Weights of a small mixture-of-experts language model, trained from scratch on English Wikipedia.
Size: 13 layers, width 320, vocabulary 16384.
Training: a variant of SOAP for the experts, 255M tokens.
Below are experts of layer 2 (counted from 0) of a mixture-of-experts language model. Rows are named router (the router's row for the expert), gate (a neuron's input weights, with its number), up (a neuron's input weights, with its number) and show model dimensions 64-127. Each number is 128 + 24 x the weight over its row's rms, rounded and kept within 0 to 255.
Before each expert's rows: "comes after" lists some tokens at least twice as common just before its tokens as in all text; "gets" lists some tokens that make up at least twice as much of what it gets as of all text. This comes from a sample of Wikipedia text that the model never trained on. Tokens count by the router's weight.

# expert 1
comes after: " |", "|", ";", ":", " /", " March"
gets: " ", " (", "–", " \"", "-", "/"
router [137 156 194 140 129 124 137  95 131 139 128 120  96 126 142  77  79 156 146  89 145 161 122 150 135  89 157 145  99 100  80 109 131 124 121 106 124 138 154 122 166 135 167 173 116 171  96 115  97 156 131 156 100 126  77 112 143  74 135 142 102 141 139 175]
gate0 [168  92 114 148 123 129 119  98 129 138 156  75 134  79 122  88 152 133 122 141 133 121 110 158 131 114 143 155 143 117 127 125 124 129 145 130 107 146 112 115 113 114 132 119 150 164 131 144 141  90 145 148 109 141 105 156 164 113 127 123  70 121 150 112]
up0 [138 118 155  96 137 140 124 107 127 132 113 116 115 121 135 128  90 191 180 109 117 131 114 119  79 119 111  75  89 111 122 154 144  96 115  99 137  83 117 125 125 142 158 145 126 145 149 101 112 152 139 129 120 160 130 115 145  79 128 152 165 137 107 137]
gate1 [146 156  90 128 137 129 142  89 151 137  97 154 119 109  87 138  90 187 125 132 126 127 109 146 107 108 116 152 102 144  97 139 125  87 118 119 148 144 137 118 160 124 147 145 146 135  86 121 119 105 159 181 117 142 171 151  54 139 165 128  96 118 102 135]
up1 [120  89 121 144 136 103 147 114 140 191 136 106 124 186 153 115 152  77 138 129 139 108 115 105 139  95 159 124 161 101 143 118 122 135  92 110 116 131 107 152 126 125 142 142 134 151  76 160 129 113 127 150  98 115 125 109 139 114 109 125  85 112 137 124]
gate2 [ 97 151 163 115 132 141 177 153 145 131 142 124 133 113 110 169 138  91 152 142 168 159 160 150 132 114 168 136 114 139 130 180 115 114 126 105 136 145 106 109 115 129 151 112 139 113 101 152  97 134 132 146  85 126 141 130 140 150 112  90 153 173 114 144]
up2 [ 93 110 163 116 145 152 137 154 114 160 138 115 115 101 163 154 126 132 153  67  79 123 103 131 113 123 153 133 119 125 110 122 134 131 133 152 145 138 145 140 122 156 170 111 150 167 166 131 117 134 111 130 103 138 160 168 121 100  60 110  87 154  92 129]
gate3 [149 127 158 140 131 132 133 139 186 122 118 147 115  86 133  80 128 170 118  98 112 124 132 126 117 120 156 150 114 121 171  92 123 157 150 121 126 125  91 138 126 134 177 105 104 158 143 161 131 136 140 131 143 146 127 112 122 158  95 162 100  99  77 148]
up3 [112 137 117 162 155 166 137 129 142 101 125 145 150 154 144 108 135 117 131 151 127 183 103 121 123 117  90 120 120 126 130 111 142 117 136 152 121 111 186 177 187 159  95 141 133  97 128 122 123 140 132 126  90  80 100 145  78 135 148 120 128 110 122 128]
gate4 [139  92 165 159 145 111 129 134 145 110 115  98  79 103 133 133 139 121  93 103 112 136 161 128 135 152 145 136 167 138 104 136 156  68  98 161 111 115 145 110 138  84 142 128  88 124  99  90 111 169 138 117  93 142 146 115 125 133 117 140 115 169  98 112]
up4 [139 141 128 162 132  89 112 133 163 126 134 173 127 143 102 119 101 122 147 126 173 151 110 101 121 125 124 133 153 127 150 117 117 113 152 103 123  95 126 116 143 102 128 141 144 158 103 100  64 157 158 136 177 100 147 126 138 124 159 145 122 149  88 117]
gate5 [120 107 133  86 128 144 118 167  98 168 150 110 109 169 138 113 141  92 143 100 141 184 127 105 130 131 189 171 101  75  62 106  95 129 110  95 121 158 136 142 162  74  78 146 134 141 125 145 111 112 182 134  75 142 119 174 177  92 110  99 134 110  80 124]
up5 [112 136 143 151 160 204 220 145 144 132 162 135 120 121 160  95 135 112 131 115 124 136 132  94 136 173 144 147 122  96  89 103 129 100 115 145 111 159 121 162 135 122 101 122 147 161 143 164 149 108 154 110 133 114 162 111 135 129 124 173 141 128  92 113]
gate6 [ 96 138 129 116 174 136 120 125 141 107 109 138 137 119 118 128  91 124 123 157 136 137 146 162 132 117 105 150 140 126 119 164 177 148 154 105 126 129 142 129 150 106  61  97 152 120 100 139 170 159 118 159 114 118 136 128 122 139 143 143 142 132 153 110]
up6 [139 143 162 139  99 153 153 159 170 157 142 110 164 173 144 100 106 147 102 126 168 125 137 156  96 113 130 111 152 133  98 149 192 116 120 115 122 174 123 156 113 121 126  92 153 114 135 152 160 120 142 192 109 139 141 129 108  74 108 145  95 121 179 124]
gate7 [150  93 139  57 134 138 127 118 106 120 109 113 127 136 136 137 137 122 137 115 146 128 126 115 145 125 127 137 115 133 130  98 131 160 145 146 160 119 130 145 101 146 142 134 156 149 150 135 122 121  93 132 152 112 108 110 148 173 118 116 119 107 147 134]
up7 [139 120  88 168 151 124 145 117 104  89 129 140 113 118 142  87 130 205 149 132 118 148  78 112 107 135 120 116 126  72 121 141 132  91 164 123  93 108 133 116 118 158 139 143 115 100 104 147 133 158 143  93  97 152 110 122 121 122 115 120  84 103  98 138]

# expert 4
comes after: " ", "1", "9", "0", "2", " ("
gets: "1", "9", "2", "8", "0", "7"
router [130 143 172 150 156  70 132 132 100 138 121 145  96 152 152 115 112 157 139 126 135 129 114 155 142 124 160 155 137  77 105  91 135 114 144 127  96 178 130 131 135 176 152 166  68 147  82 123 132 143 113 145 157 176  98 103 153  82 155 107 148 114 164 126]
gate0 [ 81 114 139 146 112 120 106  89 116  97 134 146 119 137 165 144 179 120 122 114 121 169 146 151 131 153 120 138 105 183 102 112 117 120 162 110 135  97  86 130 169 128 110 114 130  81  98 103 154 131  90 156  91 141 142 119 154 136 122 147 163 112 135 142]
up0 [134 107 173 150 158 126 109 136 138 153 132 146 100 119 150  96 121 145  91 119 151 136 133 134 122 164  81 112 166 129 135 105 114 170 158 146 142 100  82 119 152 110 116 160  93  98 130 112 108  72 128 131 124 109 145 159  88 150 156 137 106 102 103 149]
gate1 [117 112 153 138 177 153 132 127  98 115 160 138 125 135  99 112 124  81  85 147 114 102 185  69 117 131 161 163 171 104 166 142 148 111 104 142 118  99 162 111 146  88 119 128 122 108 106 151 180 126 100 156 129 141 113 136 150  93 157  76 107 117 148 122]
up1 [ 86 145 113 134 144 148 156 123 134 153 153 140 125  92 102 132 106  99  99 108  80 105 152 111 118  71 123 136 166 133 110 159 134 104 121 151 168 121 122 125 144 104 108 107 131 146 140 162 128  99 139 122 141 115  96 111 114 122 135  89  99 154 117 119]
gate2 [117 104 100 129 167 109 102 105  93 104  99 111 149 161 142 181 115 136 132 169 136 140 125 151 168 123 119 144 151 130 149  75 167 111 147 152 141 152 151 144 153 135 180 103 102 117 119  77 129 126 153 121 188 139 152 101 144 103 125 112 148 116 133 140]
up2 [192 125 112  89 121 133 141 153 148 151 144 125 140 117 126 109 175 141 159  91 140 141 161  85 114 145 142 119 132 120  94 133 113 135 102 113 132 124 102 135 136  95 125 167 123 136 149 170 131 126 112 141  96 110 139 167 111 141 125 165 129 127 158 133]
gate3 [126 116 116 141 119 119 106 122 141 154 133 153 127 174 164 106 126 135  49 143 181 139 143 115 132 127 143 115 128 109 132  26 177 130 144 126  70 109 150 102  97 147 134 168 135 131 115 197 108 128 123 146 107 103  99 134 195 123 134 136 157 135 131 123]
up3 [162 130 180 142 134 126 115 119 136 120 131 132  95 147 152  95 140 127 111 119 139 131 107 129  89 126 175 126 107 129  85 107 151 109 126 138 120 144 113  94 113 141 122 128 176  74 127 135  90 139  90 123 137 115  97 142 139 117 129 109 186 118 139 134]
gate4 [106  89 151 134 118 127 129 108  96 154 155 149 137  46 185 143 156  77 115 102 140 138 119 158 118 192 132 107 127  86 111 159 146 154  92 138 105 125 128  84 113 125 104 182 200 133 114 141 169 149  83 124 148 130 140 118 147 120 151 127 156 144 192 124]
up4 [127  96 110 180 144 161 160 126 106 139 210 162 136  88 161 122 111 110 150 149 163 146 107 113  98 155 102 107 172 150 104 150  95  80 144 118 114 118 122  77 106 151 146 155 171 124 166 109 143 125 115 130 142  99 179 123 138 124 169 140  96 181 141 129]
gate5 [115 136 185 151 145 112 139 109 125  90 118 111 115 132 134 130 126 122 129 155 110 106 147 125 135 139 101 164 137  77 165  79  86 142 126  92 123 154 106 134  94  93 131 148 111 157  96 181 116 165 147 107 119 152 131 127 159 119 115 113 155 109 118 116]
up5 [174 117 100 100 120 142 113 135 128 123 124 155 143 118 133 130 125 115 137 117  91 169 127 137  98 155  92  85  44 134 121 182 127 137 125 125 160 137 134  75 158 136 116 130 135  92 105  96 122 119 135 159 108 118 129 114 121 119 158 123 122 144 142 129]
gate6 [129 115 116 152 117 119  96  86 149 140  99 154  72 122  86 123 145 128 169 105 153 153 124  91 142 120 149 122 133 130 115 160 148 138 164 120  81 173 137 138 127 137 143 144 153  90 126 126  81 139 112 121  98 173 127 109 120 175 108 111 127 123 114 141]
up6 [143 124 128 142 148 117 105 176 186 127 106 116 109 142  82 123 134 114 143 101 118 124 129 141 107 147 131 112 136 136 148 107 103 119 121 120 137 149  97 108  93 127 147  97 113 124 150 134 149 129 148 118 165 110 159 102 115 139 116 142 149 110 150 154]
gate7 [144 120  64 123 129 110  85 132 102  80  92 145 110 174 154 146 153 119 116 125 129 156 118  95  95 127 140 137 132 122 142 129  98  91 119 130 159 104 154 140 159 150 116 134  98 135 116 144 114 156  74 151 111 100 149  80 115 132 119 132 150 108 136  98]
up7 [161 100  89 132 128 105 118 163 128 112  85 120 109 143 101 135 109 127  97 121 109 161 161 105  93 162 116 122 133 113 176  99 121  81 114 133 145 115 140 137 150  99 110 138 109 143 145 139 125 105 145 130 111 109  99 129  82 138 129 105 114  81 105 134]

# expert 10
comes after: " |\n", "\n", ")", ")\n", "4", "3"
gets: " |", ".", "-", "\n", "|", " |\n"
router [144 144 161 101 153 121 165 155 114 139 117 126  89 164 185 137  99 161 122 138 113 150 135 153 132 137 195 143 121 110 127 117  98 100 156 139  80 160 155 141 110 147 121 159  84 152  68  95 133 112 118 115 106 148 112  84 168 100 146 112 111  93 163 124]
gate0 [109 135 120 125 157  61 101 123 193  99 119 162 135  60 110 114 143 164 123 129 129 118 154 144 158 159 161 122  71 157 183 167 104 118 128  96 146  91 139 149 144 127 145 127 110 170 106 142 150 142 130 136 138 128 169 113 115  77 116 122 108 123  82 130]
up0 [150 124 114 180 116 208 131 112 124 148 134 138 158 145 133 170 109 121 202 103  95 125 175  71 134 119  82 130 153 151 133  98 126 153 134 158 134 165 109 164 166 155 126 133 107 157 141 120  73 141 107 128 117 139  81  83 140 119 132 104 135 116  98 109]
gate1 [118 122 187 159 118 137 137 162  93 131 132 138 157 124 127 136  95 107 117 108 177 132 130 113 150  77 111 126  92 198 158 160 122 159 146 138 153 125 123 132 103 107 137 159 132 105 169 131 127  78 120 138 153 136 120 154 121 142 121 118 116 113 127  91]
up1 [117 145 100 135  85 140 135 131 144 123 136 126 135 115 128 101 138 132 110 115  99 130 121 110  97 136 156 101 134 116 110 123  88 110 119 154 128 126 170 140  81 140 133 143 129 109 119 113 139 165 143 102 128 126 125 108 134 142 145 100 113 170 164  83]
gate2 [139 147 129 129 155 125 139 117 125 107 122 168  99 102 106 139 136 101 141 163 170 146 155 139 157 125 128 121  81 120 123 124 112 153 150 126 127 128 118 132 194 119  97 109  93 156 113 161 109  69 114 116 112 142  96 130 102 137 131 132 136 102 131 162]
up2 [ 95 171 128 140  81 113 143 128 144 128 168 120 145 157 150 126 128 147  84 160 135 126 129 162  95 134 148  78 156  87  81  80 137  99 183 144 134 141 132 117 121 124 110 135 127 152 154 177  90 154 135 155 149 129 118 135 152 166 142 152 117 142 148 128]
gate3 [122 153 138 106 160  96  89 129 106 118  82 120 113  99 129  77  92 137 138 116 132 122  53  93 153 114 153 113 124 132 146 155 148 116 138 144 157 108 127 127 103 136 107 134 118  86 107  91 154 104 129 115 114 138 147 158 131  98 109  93 111 142 125 171]
up3 [117 145  95 147 136 146 182 153 136 119 112 134 117 122 159 122 163 119 134  95 106 122 136 134 103 157 108 129  99 125 108 154 112 167 138 104  90 159 111 148 124 110 118 156 129 147 155  80  68 145 106 146 113 138 120 106 138 112  97 123 130 101  81 123]
gate4 [147 122 138 105 125 158 137  88 158  64 126 106 186 104 123 120 140 122 123 138 125 144 135  82 110  95 139 148 137 129 149 120 164 128 175  94 156  97 124 134 150 121 155  98  99 157 144 129 112 124 134 137 145 104 127 122 123 114 108 105  89 118 145 124]
up4 [177  81 154 129 132 122 125 129 159 124 119 133 159 123 105 111 134 137 115 126 163 129 153 115 110 111 117 126 130 134 140 185 108 104 179 118 158 136 123 146 149 111 118 120 133 139 125  86  96 107 171 153 145  84 132  93 113 126  98 152 134 114 169 124]
gate5 [119 130 109 163 104  99  89 119 155 138 124 146 131 118 118  93 124 119 117 117 140 145 165 165 145 133 125 148 143 107 128 143 177 129 140 120 141 114 136 136 154 120 113 125 112 134 103 110 155 139 105 128  93 131 108 131 146 161 137 124 148 100 154 153]
up5 [102 111 123 105 141  96  92 156 124 143 108 146 117 131 127  97 176 129 111  62  72 109 151 126 143 179 105 145 114 131 139 129 130 112 114  93 135 138  97 118 158 149 130 104 118 113 161 119 151 117  68 142 132 157 111  89 143 127 124 174 135 129 112 133]
gate6 [116 189 149 130 114 114 142  97 124 126 115 134 100 100 150  95 108 131 128 146 128 125 127 129 142 129 138 128 115 105 138 163 148  98 121  93 125 149  64 113 102 165 128 134 155 130 109 111 114 138 142 140 161 148 134 147 132 161 159 141 121 160  99 198]
up6 [167 122 138 119 114 137 186  76 111 112 118  72 147  69 157 146 149 132 106 109 130 146 145 136 124 183 156 134 149 106 142 144 139 108 105 162 114 127  98 150 157 109 122 139 104 134 123 119 166 153 132 117 137 117  77 142 101 138 138  90 147  65 127 115]
gate7 [107 137 125 106 119 148 126 135 119 118 117 139 108 126  98  81  61 138 137 146 103 166  63 127 145 141 117  74 109 125 159 145  97 136 132 119 142 113 112 114 131 152 100 166 150 113 139 116 125 140 147 128 113 137 129 117 153 119 126 150 150 137 149 125]
up7 [106  63  80 112 142 116 110 141 128 154 138 150 125 124 114 119 133 127 139 140 161  95 164 135 120 127 131 151 101 115 123 121 162 113 128 102 109 132 110 155 150 134 147 101 126 118 143 125 130  99  71 114 120 145  91 137  99 139 142 116 159  96 110 128]